config.yaml
hidden_size: 320
experts_per_token: 4
d_shared_expert: 0
moe_layers: [1, 2, 3, 4, 5, 6, 7, 8, 9, 10, 11, 12, 13]
router_cosine_scale: 14.0
vocab_size: 16384
tie_word_embeddings: false
max_grad_norm: 1.0
dataset: "wikipedia_en"
Below are experts of layer 5 (counted from 0) of a mixture-of-experts language model. Rows are named router (the router's row for the expert), gate (a neuron's input weights, with its number), up (a neuron's input weights, with its number) and show model dimensions 120-159. Each number is 128 + 24 x the weight over its row's rms, rounded and kept within 0 to 255.
Before each expert's rows: "comes after" lists some tokens at least twice as common just before its tokens as in all text; "mostly gets" lists some tokens that are sent to it at least half of the time. This comes from a sample of Wikipedia text that the model never trained on. Tokens count by the router's weight.

# expert 2
comes after: "2", "0", "1", "9", "'", "8"
mostly gets: " States", "s", "gr", " state", " Cyprus", " w"
router [107 124 140 135 126 143 150  98 130 136 124 114 108 127  97 157 134 148 154 146 130 123 142 132 138 110 143  91 107 130 145 141 157 116 109  80 159 135 165 147]
gate0 [ 86 107 127 128 131 104 133 151 105 126 170 160 141  98 143 107 141 144 185 151 137 119 143 157 117 118 134 125 141 115 144 209  88 133 137  77 149 141 132 142]
up0 [138 165 157 121 127 187 158 136 123 102 154 135 145 142 157 115 158 147 143  95 113 147 138 106 107 111 138 149 117 126  68 136  96 143 134 163 108 113 118 120]
gate1 [129 135  92 148 134 109 100  85 177 113 188 154 152 144 102 133 138 113 119 135 108 133 121 114 208 107 118 125  84 112 133 132 103  87 114 142 123 107 134 140]
up1 [116 112 145 123 128 101 118 135 136 133 120 154 152 107 129 105 152 115 145 180 121  93 142 111  99 166 138  88 104 125 118 110  98 133 108 100 155 143 141 153]
gate2 [109 220 141 123 115 145 141 136 143  81 137 123 128 113 132 145 125 110 126 124 136 127 121 120 194 107 173 135 138 156 139 185  99 122 140 113 116 137 126 150]
up2 [132 130 137 172 101 130 134 115 154 134  65  66 100 103 152 153 133 136 133  94 138 142 159 151 159 120 135 114 157 112 139 140 140 163 140 123 124 151 137 147]
gate3 [131  83 127 122 148 128 118 135 147 150 112 146  70 145 120 119 120 148 163 150 128  98 138 144 106 122 115 127 126 127 118 106 121 211 163  84 163 110 167 110]
up3 [ 66  60 125 103 133 154 130 157 132 136 138 159 111  99 124 130 106 145 124 153 127 132 111 133  98 119  73 120 103 144  78 101 106 139 113 131 143 127 160 103]

# expert 0
comes after: " ", " |", "1", "2", "0", "3"
mostly gets: " −", " MPC", " JPL", " ±", " ·", "',"
router [127 150 148 142  82 111 120 153 109 146 100 101 143 128 121 126 139 131 121  98 144 159 161 115 141 156 132 135 147 122 171 136 119 163 121 168 120 149 104 121]
gate0 [ 75 132 138 125 133 118 138 131 122 133 110 129 115 136 138 143 135 150 126 120 115 150  86 162 135 183 119 125 105 198 147 117 183 131 110 148 141 144 130 114]
up0 [164  97  99 123 109 123 139 124  98 137  94  66 150  98 129 182 129 126  72 118 101 136 100 130  95 160 128 154 122 113  93 167 147 110 114 116 178 164 130 154]
gate1 [ 70  97 149 115 144 101 122 133 113 131  94 133 112 160 114  99 136  97 130 100 159 121 146 120 133 126 100 128 101 163 155 146 111  76  87 138 174 125 162 130]
up1 [136 159 150 130 156 121 116 144 120 140 133 112 153 122 102 101  89 152 166 114 144 128 142 125 168 125  71 107 125 138  98 172 132 126 117 133 146 133  89 145]
gate2 [137 125 145 108 114  94 122 171 140 112  69 124  96  89 145 113  99 137 146 145 127 140 148 161 106 131 119 111 120 122 145 131 122 196 119 114 124 122 124 126]
up2 [164 163  96 121 143 107 112 177 168  95 129 128 136  80 145 123 173 109 152 119 143 134 121 110 135 130 182 131  84 138 167 118 108 124 139  96 161  91 150  77]
gate3 [161 115 158 122 120 150 108 160 199 159 111 124  97 138 133 169 166 142 100 154 138 138 144  92 157 131 115 148 170 157 125 192 185 149 129 148 165 108 132 150]
up3 [151 163 121 141 140 110 117 127 224 112 181 117 151 125 129  62 139  88  80 133 121 103 135 113 119 138 159 111 124 125 178 115  96 122 106 147 116 134 130 172]

# expert 6
comes after: "0", "6", "5", "3", "7", "4"
mostly gets: ")", "),", "}", "–", " =", ".)"
router [132 106 136  61 140 110 111 120 112 159 122 118 111  99 142 115 127 170 132 139 114 151 119 128 111 126 103 123 122 135 141 118 111  93 103 132 124 133  77 178]
gate0 [130 143 128 133 155  74 160 149 137 115 166 140  95  80 128 121 116 170 125 113 140 152 132 157 121 152 120 139 154 112 144 140  63 128 171 131 137 133 125 152]
up0 [ 72 149 121  85 147 150 109 128 146 167 167 134 137 150  97 176 122 144 146 148 145 121  79 130 187 104 172 141 146 112  89 122 119 129 128 139 100 128 129 129]
gate1 [162 107 150 132 131  97  72 151 124 151 105 118 106 111 153 140 106 130 144 131  81 119 109 132  90 109 105 162 115 115 160 110  90 111 117 161 123 106 112 156]
up1 [161  94 113 116 174 132 124 135 204 147 137 122 132 128 145 124 110 124 149 111 123 129 137  72 105 127 145 130 132 119 157 148 108 170 132 113 109 150 153 133]
gate2 [126 134 139  60 135 118 153  88 139 122 144  98 140 135 124 129 146 108 146 100 152 138  96 128 122 126 131 125 112 100  88 128 132 150 139  95 105 100 126 100]
up2 [141 132  84 127 132  94 109 111 118 128 119  94  93 124 188 140 123 121 124 130 118 117 212 130 100 117 132 116 132 106 159 124 130 164 120  91 178 112 109 146]
gate3 [ 76 112 132 124 140 142 116 160 141 124 173 104 131  99 133 145 149 134 138 104 116 155 112 121 137 124 128 121 111 142 118 141 143 146 119 143 118 143 133 128]
up3 [ 76 129  95 133 145  93  80 137  74 127 147 139 168  93 191 179 155 106 135  80 145 125 154 139 116 144 150 122 150 129 127 122  99 123 142 134  91 133 120 126]

# expert 14
comes after: " of", "\n", " in", " to", " on", " for"
mostly gets: " the", "The", " ==", "===", " and", " ==="
router [149 114 138 128 122  93 125 211 166 157 126 169 107 128 141 154  93 159 160  84 130 118 145 134 128  99 152 153 109 161 146 112 160 122 148 110 135 145 131 129]
gate0 [100 142 101 105 155 144 125 147 132 122 149 120 154 150 126 126 136 130 137  90 178 114 123 111  81 121 150  94 160 146 101 180  96 186 142 130 143 113 106 201]
up0 [118 112 135 151 125 126 154 125  76 132 115 147 117 122 124 140 136 135 151 122 128 154 108 121 146 125 123  93 113 151 105 153  70 135 130 125 142 131 158 108]
gate1 [130 145 112 160 137  99 156 149 123 151 142 105 168 144 121 125  93 103 159 102 116 112 107 117 137 142 207 136 100 106 141 173 128 115  91 184 135 110 142 122]
up1 [109 143 122 135  95 101 135 119 132 122 112 149 145 117 160 134 108 130 134 137 121  99 151 142 166 142 131 163 105 118 123 103  82 157 152 116 102 136 128 118]
gate2 [130 125  71 163 155 174 146 140 120 154 156 160  95  83 136 151 111 152 117 160 122 123 110 149 142 121 102 109  87 166 119 142 134  79 119 122 140 119 168 107]
up2 [133  95 132 171 123 109  97 183 149 150 106 143 128 110 135 129 125 124 109  96 151 114 121 113 166 128 164 147 133 108  94  99 127 126 136  97 132  84 150 102]
gate3 [ 65 143  93 101 108 134 153 110 123 107 136 126 161 134 119 176 101 160  89 139 134 109 160 121 147 142 123 107 176 111 153  96  87  92 172 142 108 103 102 141]
up3 [ 85 158 109 137 138 137 176 148 125 114 138 139 156 112 148 144 122 141 104 118 150 144 127 118 132 144 166 119 106  95 127 148 123 180 158 126 177 148 113 135]

# expert 26
comes after: " ", " |", "′", "°", " (", "4"
mostly gets: "|---|---|---|---|", "″", " JPL", "|---|---|---|", " %", " MPC"
router [110 136 150 139 131 174 126  92 148 124  84 127 149 160 126 116 148 153 124 120 126 159 154  84 128 108 132 140 133 126 168  97 121 145 158 170 111 107  97 157]
gate0 [ 84 130 105 139 173 129 134 106 111 143 109 155 128 118 107  87 102 101 163 114 199 120 146 145 145 112 148 151 123 176 132 157  56  94 156 116 140 116  96 112]
up0 [168 122 163 132 143 112 133  95 113 141 142 150 111 144 106 135 141 128 148 138 106 134  94 134 153  75 102 105 168  66 140 112 115 146 115 145 144 172 101 147]
gate1 [180 134 120 111 112 173 122 142 112 101  91 142 140 152 117 163 135 126 145 124 123 129 109 148 138 150 112 153 151 115 130 163  47 142 166 103 101 154 135 130]
up1 [147  99 124 131 151 155 104 145 153 118 140 114 111 117  96 136 111 108 153 125 112 191 159 125 125 148 126 107 134 115 137 156 152 167 103 105 102 101 122  99]
gate2 [122 127 100 124 130 143 124 107 170 152 138 137 128 130 135  94 135 113 119 155 106 107 105 169 107 100 104 115  96 131 124  68 209 113 127 151 100 118 113 140]
up2 [156 159 110 108 134 125 157 131 117 137 165 107 129 139 135 131  88 108 130 117 137 129  89  70 155  89 170 151 117  95 152 178 104  99 152 130 170 122 129  84]
gate3 [142 134 170 154 121 118 200 170 151 134 135 152 118 105 158 122 142 168 124 127 131 148 147 131 121 126  85 140 149 173 131 164  60  75 128 176 124  95 140 101]
up3 [ 98 101 131 121 184 131  97 134 135 134  93 129 147  98  94 139 142 113 156  94 106 124 111 136 132 131 104 130 101 148 108 137 109 147 105 114  95 114 119 129]

# expert 13
comes after: " ", "1", "2", "0", "9", "–"
mostly gets: "1", "9", "2", "8", "3", "7"
router [ 81 161 114 181 114  73 133 122 136 156 141 145 110 142 127  97 145 177 121 128 134 155 130 150 158 145 157 134 115 163 155 165 140 141 145 135 133 123 112 128]
gate0 [ 84 130  81  71 135 117 125  90  52 149 155 114 116 144 146 137 144 148 118 158 143 123 144 139 123  95 130 111  91 121 130 109  99 145 102 139 124 133 151  96]
up0 [109 106 148  72 113 116 116 160 154 109 153 130 121 117  74 122 147 105 125 135 102 124 136 114 153 113  94 128 129 169 115 202 110 130 153 122 117 138 160 110]
gate1 [173 175 142 177 123  94 124 139 164 108 149 119 117 130 153 163 121 143 143 148 126 150 125  99  91 139 170 117 161 109 121 164 168 133 126  96 117 103  72 124]
up1 [165 145 122 153 125  97 115 130  85 114  78 111 132 158 148 131 149 134 126 130 128 114 134 149 128 116 168 151 105 123 125 120  40  73 126 132 142 143 153  97]
gate2 [125 136 161 121 132 104 154 208 119 101 103 193 142 153 104 134 124 123 127 127 103 115 111 104 150 148 145 145 141 172 145 148 130 120 123 136 147 142 160 126]
up2 [ 91 127 140 117 128 128 147 135 119 146 131 130  96 140 172 141 103 140 102 138  99 127  81 121 133 137 105 149 122 127 128  64 152  95 141 102 110 111 105 149]
gate3 [120  91 147 127 118 108 146 118  82 105  95 107 140 128 141 131 122  86 127 144 110 120 151 126 115 125 109 135 159 153 132 140 151  74 128 136 113 153 121 133]
up3 [120 137 124 130 129 162 149 117 106 147 174 105 126 143 111 121 126 104 126 152 125 100  99 150 118 144 124 110 155 104 126  85  76 150 125 132 111 120 106 154]

# expert 27
comes after: "1", " ", "9", "–", "8", " ("
mostly gets: " (", "(", " [", " (−", " (\"", "|---|---|---|"
router [ 87 131 142 152  73 111 160  90 121 126 109 131 133 133 144 105 126 137  83 141 156 133 134 138 106 138  98 127 113 108 150 155 168 136 154 156 152 133  91 117]
gate0 [152 128 144  88 146  81 124 101 161 141 105 106 142 131 151 144 149 115 144 130 148 130 114 124 132 147 122 144 164 140 164 107 107  99 139 133 139 135 136 153]
up0 [ 62 104 173 131 151 139 103 146 136 148 113 133 130 117 134 155 130 170 130 110 142 117 145 129 110 151 111 130 121  96 127 151 121 140 135  79  86 119  85 149]
gate1 [ 84 172 161  91 149 124 142 130 140 134 142 112 119 153 142 135 120 113  96 130  98 145 161 156 164 130 136 136 109  81 107 137 159 147 103 100 102 114 122 109]
up1 [171 140  98  62 158 105 143 126 152 155 100 124 114 128 143 125  69 112 119 158 153  96 106 162 147 108 104 110 117 144 137 137 112 108 133 174 125 125 186 148]
gate2 [151 185 125 104 133 112  90 137  66 124  60 139 160 100  94 130 137 144 177 129 134 177 144 106  73 113 118 141 112 127 115 138 132 110 113 121 100 133 129 137]
up2 [126 106 117 122 109 104 129  91 133 117 112 109 108 140 107 172 153 114 122 121 111 151 140 124 106 133  98 127 126 124 140 159 111 107 144 169 142 114 140 130]
gate3 [132 171  93  85 111 113 193 166 165 114 117 101 123 142 136 102 108 142  88 153 128  93 126 116 159 121  68  97 124  70 136 162 126 135 102  62 124 116  98 102]
up3 [141 140 137  63 175 118 118 125  96 132 113 122 120 128 114 149 186  92 157 102 110  84  99  83 121 180 152 125 131 107  89 141 137 168 124  98 127 121 152  94]

# expert 7
comes after: "\n", "|", "-", " ", "=", " Win"
mostly gets: " •", "Scientific", "   ", " List", " UTC", " Phylum"
router [169 137 110 149 125 112 112 134 121 172 154 163 142 139 153 133 129 125 125 104 148 137 128 114 109 144 157 132 142 140  92 141 115 131 140 120 118 123 133 131]
gate0 [133 130 149 168 124 141 165  80  98 160 116  91 127 123 133 125 149 126 179 111 150 140 119 173  74 152 164 123 150 213 141 131  95 118 144  77 122 154 103 146]
up0 [149 158 109 148 123 111  96 188 118 103 145 142 146 131 142 122 151 150 114 112 123 125  75 131 106 141 138 123 120 121 130 144 132 149 133 130 157 121 140 144]
gate1 [127 134 146 144 102 139 121 114 121 142 162 134  90 123 140 129 120 120 145 154 117 125 165 125 108 121 155 115 123 137 108 106 112 131 120 121 123 105 122 124]
up1 [120  81 160  94  89 115 133 145 130 110 114  89 147 121 103 134 124 126 121 129 108 120 165 156 117 110 160 114 173 115 169 126 156 176 114  97 125 122 129 137]
gate2 [119  82 137 188 121  98 161 150  84 110 120 160 115 126 154 134 144 123 117 127 145 116 128 110 155 136 126 134  96 172 123 129 114 112 124 141 117 128 118 132]
up2 [116 141 101 113 152 144 131 138  81 144  94 190 128 108 163 103 145 179 108 131 122 141 104 121 141 100 142 133 129 102 115 103 193 143 108 151 114 115 110 144]
gate3 [120 151 161 112 156 137 127 142 194 156 122 193 140 127 128 124 132 150  97 140 148 130 129 142 168 123 125 146  61 118 145 108 145 151 125 123  98 119 132 106]
up3 [ 75 124 162 127 119 155 115 103 127  59 151 184 145 135 114 122 186  85  90 137 152 112 123 110 118 123 163 146 112 110 152  88 137 131 151  86 136 105 144 139]

# expert 19
comes after: ",", " in", " of", " at", " by", " from"
mostly gets: " Mary", " Sir", " Royal", " Syrian", " Ha", " Saint"
router [113  74 149 109 138 158 111 141  77 133 139 103 103 136 137 129 117 142 114 151 118 136 149 111 104 123 147 145 117 130 160  69 173 110 134 138 116 148 127 134]
gate0 [157 159 123 120 123  90 129 100 112 143 153 121 126 135 190 146 114 130 162 136 173 133  87 111 111 111 147 103 141  91  98 137 129 127 110 130 123 121 123 126]
up0 [147 114 198 136 109 128 119 166 128 101 186 110 143 134 108 120 185 106 105 170 122 124 150 104  68 129 134 152  99 117 116 103 193  92 141 146 147 116 131 113]
gate1 [129 135 137 139 132 117 126  89 138 146 106 147 106 118  99  97 125 137 140 131 141 139  90 120 101 119 112 105 109 166 109 128 129 163 152 122 189 188 131 129]
up1 [109 152 113 115 173 130 126 134 102 136 112 162 120 101 117 140 141  96 127 133 122 117 142 157 129 118 140 150 119 142 157  87 124 116 117 101 151 116 137  81]
gate2 [ 72 131 127 127 129 111 124 111 166 107  89 136 122 127 119 117 143 130  98 151 114  97 120 101 123 129  87  95  72 173 114 147 158 198 118 117 138 136 112 107]
up2 [120 145 104 133 147 138 120 129 136 123  93 143 136 124  93 116 169 135 107 165 118 127 141 121 121 139 160 101 141  90 149  92  90 124 150 101  98 132 149  92]
gate3 [113 152 138 130  95 147 118 129  76 108 116 118  98 107 117 103 121 113 102 128 139 126 166  94 143 145 156 111 133 128 109 136  92 219 108 114 107 103 138 152]
up3 [163 138 146 161 156 157 139 146 131 151 109 105 146 138 132  88 119  91 122 140 105 160 114 135 115 141 136  79  97 140  99 167 181 141 131 144 139 123 148 154]

# expert 9
comes after: ",", ".", " \"", " and", " that", " to"
mostly gets: " However", " not", " well", " After", " have", " many"
router [105 103  98 109 131 171 131 149 135  77 135 142 124 144 148 179 140 151  75 143 109 108 166 139 138 175 144 113 163 156 113 123 154  83 126 157 102 117 132 105]
gate0 [164 158 175 102 142 125 131 122 160 137 153  99  95 152 129 136 144 146 158 124 138  99 126 145 134 136 124 120 157 123 104 155 104 113 126 141 153 112 133 136]
up0 [149 160 119 137 100  83 128 141 103 121 143 115  81 169 133 141 111 116  99 175 100 131 147 146 125 152 142 111 116 121 137 189 141 110 139 181 161  78 119 102]
gate1 [103 101 126 135 161 155 129  80 102 109 131 118 125 123 145 106 144 150 104 136 159 135 202 118 125 136 112 139 153 138 131 110 141  88 133 114  97 114 136 136]
up1 [162 135 181 127 133 112 151 122  65 136 148 124 121 164 111 119 106 103 138 159 157 199  96 113 125 103 144 133 115 109 122 116 149 139 125  99 166 114 144 114]
gate2 [108 101 120 138 137 105 120 151 155 159 166 154  78 112 125 138 114 115 120 104 122 127 107  87 147 132 104 159 149 151 106 118  74 122 154 137 100 150 101  93]
up2 [162 149 150 128 143 103 110 128  97 101 153 143 124  97 110 153 145 145 115 112  94 105 141 177 117 110  99 106 118 109 106 101 119 139 154 130 111 171 138 125]
gate3 [134 116  95 142 135 110 121 181 101 147 163 136 131 167 124  90 145 146 111  84 131 117 134 103 111 152 113 109 113 182  95 178 120 133  92 158 165 153 116 115]
up3 [161 138 102 144 170 102 114 146 116 142 187 114 154 169 136 117 121 189 129 130 172 111 112 131 139 132 132 137 150 128  96  91 143 117 134 155 144 150 156 138]

# expert 4
comes after: "\n", " (", " Preceded", " \"", " Succeeded", "ed"
mostly gets: "|", " by", "The", "=", " Best", " By"
router [171 140 117  96 145 140  96 143 120 109 112 101 126 112 143 135 141 124 100 173 135 120 124 116 121 113 116 100 146 126 111 153 138 154 133 148 147 121 126 106]
gate0 [ 82 159 129 112 132 150 169  78 178 110 100 146 153 117 110 119 121 135 153 139 162 133 128 150 156 102 126 111 145 141 146 121 114  79 150 132 156 120 142 119]
up0 [128  86 126 120 130 157 139 184 129 116 124 108  89 109 141 142 152 121 147 147 133 107 129 113 151 131 131 133 120 131 122 135 188  90 111 151 133  93 110 120]
gate1 [142 147 156 120 159 184 160 160 209 141 173  96  97 129 149 121 116 151 136 142 137 122 109 117 124 160 112 133 127 121 108 163 138  91 112 154 182 156 131 108]
up1 [155 125 141 151 117 111 145 129 110 121 210 170 109 133 176 129 140 110 170 165 144  99 118 160 144 124 137 137  74 144 121 135 111  94 131 128 129 125 160 127]
gate2 [117 168 163 146 140 126 120 118 144 119 166 140 154 123 149 113  89 139 143 124 118 125 133 156 156 170 134 112 131 108  97 144 177 173 134 145 116 153 116 120]
up2 [133 107 140 116  93 122 164 163 156 129 122 132 129 111 129 133 110 146 101 127 124 109 153 115 121 101 152 136 117 159 128 107 125 109 129 135  98 105 128 174]
gate3 [158 125 116 131 149 128 156 172 177 164  96 128 159 151 166 147 139  88 114 166  97 140 131 147 120 120 150 161 123 120 132 148 163 120 110 108 133 164 140 103]
up3 [140  93 139 140 135 121 162 185 121 156  98 131 116 119 120 118 143 129 134 139 144 111 154 105 131 105 126 164 165 158 127 105  53 133 141 133 161 134 100 110]

# expert 18
comes after: "\n", ".", " |", "==", ")", " ="
mostly gets: "\n", " ==", "\".", ".\"", "==", " ==="
router [126  96 108 161 128 161 127  95 175 163 168 107 134 120 174 128 112 138 163 144 174  91  85 143 138 138 143 123 144 176 118 111 119 101 160  97 129 116 142 125]
gate0 [138 127 108 121 150 113  46 140 112 123 123 115  95 131 128 112 123 151 127 131 138 120 128 155 156 121 144 145 111  97 140 125 122 101  95 129 120 124 103  93]
up0 [162 121 123 128 135 138 128 122 114 106 112 130 117 112 141 140 156  73 126 137 120 116 100 110 113 159  98 126 152  78 103 145  98 128 113 146 117 145 139 100]
gate1 [123 100 146 165 130 145 161 142 173 137 102 132 105 141 106 170 149 136 136 183  87 111 130 148  60 134 116 111 134 134 113 194 132 122 114 108 134 144 139 137]
up1 [152 122 131 109 151 144 119 117  93 167 106 161 131 107 123 158 112 131 161 134 160 137 112 148 184 138 115 104 137 109 142 157 133 109 122 110 126 133 122 109]
gate2 [156 136 150 105 110 122 121 161  74 134 139 128 121 110 101 147 170  84 129 105 147 127 146 162 132 135 126 120 149 154 125 155 129 148  93 142 147 140 137 108]
up2 [ 91  74 108 128 107  98  59  83 187 137  94 126 132 150 151 124 111 114 103 136 129 120 103 103 116 112 125 133  95 118 155 127  62  98 113 130 142 104 152 145]
gate3 [137 119 131 107 134 150 143 126 162 129  89 117 107 111 134  94 143 127 125 106 131 180 106  90 112 142 143 164 164 116 146 118 159  80 112 124  80 131 140 121]
up3 [120 122 116 131 138 153 146 108 140 101 116 102 126 154 121 107 121 167 144  92 111 101 144 136 150 117 127 128 162 131 149 145 118 127 132 138  96 128 105 131]

# expert 24
comes after: " |", "|", ":", ";", " in", " /"
mostly gets: " ", ":", "/", ");", "):", " $"
router [ 86 126 139 121 130 147 129  97 117 151 101 131 124 140 142  96 104 140 124 129 135 120 180 112 142 135 136 129 128 159 150 147 148 102 162 151 125 110 133 167]
gate0 [ 75 132 110 102 128 147 151 149 121 105 106 133 120 137 131 152 107 119  99 133 130 159 177 126 101 121 121 133 111  77 153  99  93 148 132 132 135 148 144 148]
up0 [148 152  81 103 123 152  88 143 151 126 128 146 148 122 127 140 121 172 119 123 104 117 128 145 160 134 137 126 144 122 120 154 215  99 144 118 137 133 129  96]
gate1 [186 150 137 139 108  95 118 117 139 137 150 136 158 121 149 135 123 133 117 114 137  95 130 133 167 123  89 117 150 121 141 159  81 128  88  90 129 101 147 127]
up1 [ 85  96 120 123 132  99 129 109 109 150 139 121 142 105 107 126 158 136 126 137 133 139 173 102 119 109 133 101 120 110 134 171 149 119  95 148  96 149  74 118]
gate2 [162  98 160 125 159 115 152  91 128 138 132  95 133 138 100 133 116 136  96 109 134 108 166 146 101 110 130 109 107 110 135  76 139 106 146 136 162 122 138 114]
up2 [135 123 113 123 123 132 140 150  69 138 135 141 137  97 113  99 114 165 157 136 130 140 112 134 122 119  73 131 144 162 106 110 100 147 129 167 149 135  91 112]
gate3 [140 136 106 172 143 116 113 204  74 148 104 166 144 125 126 141 126 177 133 130 143  67 145 168 131 112 113 156 122 149 117 188  96 131 112  93  97 137 132 102]
up3 [107  88 145 115 139  89 117 159 116 141 150 128  95 157 148 139 108 117 108 130 138 126 169 105 124 140 173 144 120 118 129 139 202 139 141 114 117 143 116 120]

# expert 11
comes after: " the", " of", " a", " and", " to", " that"
mostly gets: " \"", " '", " [", " you", " †", "—"
router [122 140 115 160 148 113 141 115 130 127 135 108 116 134 145 162 125 124 156 145 115 104 104 116 134 124 108 146 187 119 111 152 138 115 115 103 114 118 113 144]
gate0 [134 148 117 127 133 145 104 131  97 144 154  87 139 146 109  89 131 161 148  83 159 142 125 130 151 106 126  95 140 116 118 164 128 111 141 160 133  96 133 127]
up0 [162 116 180 119 153 137 115 182 114 105 126 147 143 118 108 123 145 108 166 138 109 126 180 140 104 167 147 120 106 131 135 124  82 140 103 104 167 186 129 151]
gate1 [147 130 173 138 109 119 126 128  76 137 142 111 123  97 163 157 122 110 105 127 157 110  94 114 149 123 110 135 123 102 109 144 108  94 121  95  50 128 122 143]
up1 [133 157 142 130 158 127 126 136 148 130 130  83 119 151 108 126 141 154 182  77 128 138 113 126 117 160 139 116 118 149 102 171 157  91 173 165 116 109 173 109]
gate2 [134 127 139 140  86 149 124 148 166 103 124 144 144 139 113 141  93 126 124 156 194 146 174 132 129 157 116 101 130 127  76 114 123 165  65 121 113 108 148 102]
up2 [123 140 135  93 114 148 127 108 158 166 143 118 165  86 103 118 110 131  86 135 135 155 135 106 122 151 157 155 129  77 133 123 111 175 158  97 154 105  94  99]
gate3 [128 131 171 118 144 124 120 126 141 145 114  93 100 108 164 137 165  95 125  83 112 122 100 124 120 130 120 161 153 108 115 145 114 150 112 130 112 151 148 123]
up3 [148 115 163 143 109 126 100 116 144 103 156 101 134 132 105 134  95 102 127 122 122 109 118 106 169 164 138 132 130 109 103 144 174 140 147 125 124 127 125  74]

# expert 30
comes after: "\n", ")", "3", "%", "4", " —"
mostly gets: " |", "-", ");", " •", ":", "):"
router [143 114 136 147 124 138 118 129 133 141 148 171 123  88 122 137 121 162 186 120 116 120  94 107 142 123 164 155 118 144 140  94 138 100 116 137 101 155 139  89]
gate0 [128 114 109 120  97 114 100 176 133 142 167 132 156 140 129 130 112  96 141  90 120 148 147 102 112 116  84 154 130 123 177 111  80 152 141 132 132 121 138 158]
up0 [120 103 149 115 116  75 127 134 135  97  96 181 115  98 119 157 150 152  56 129 137 119 170 140 146 117 162 130 171 129 112 155 211 129 162 140 150 146 108 115]
gate1 [ 91 135  97 125 141 176 143 102 164 151 131 113 132 110 117 138 108  74 141 124 115 145 111 113 133 123  91 145 131 120 191 109 103 194 120 117 165 142 135 128]
up1 [118 124 118 106 113 168  97 117 142 116 138 124 151 132 153 118 129 118 144  97 109 116 118  90 123 127 148 117 117 111  99 126 241 108  99 104 170 151 154 101]
gate2 [165 137 134  90 139 148 108  91 144  98 112 129 152  92 138 139 121 115 134 168 112 133 117 131 111  90  94 111 128 120 134 137 128 125 111 144 102  81 136 103]
up2 [146 128 138 157 148 113 139 149 125 145 127 109  97  90 149  89 128 100 152 103 137 104 150 103 122  96 128 131 120 168 194 140 110 119 101 148 149 105 141 139]
gate3 [143 139 150 138 131 108 129 177 117 131  90  88 133 115 157 203 130 128 129 115 120 131 112 107 118 150 107 160 135 168 140 124  93 127 147 122 170 171 181 129]
up3 [106 136 144 135 133 149  99 179 155 124 109  83 143  88 131 100 117 115 171 108 139 149 135 131 131  93 155 149 158 142 126 128 103 124 115 118  98 102 140 143]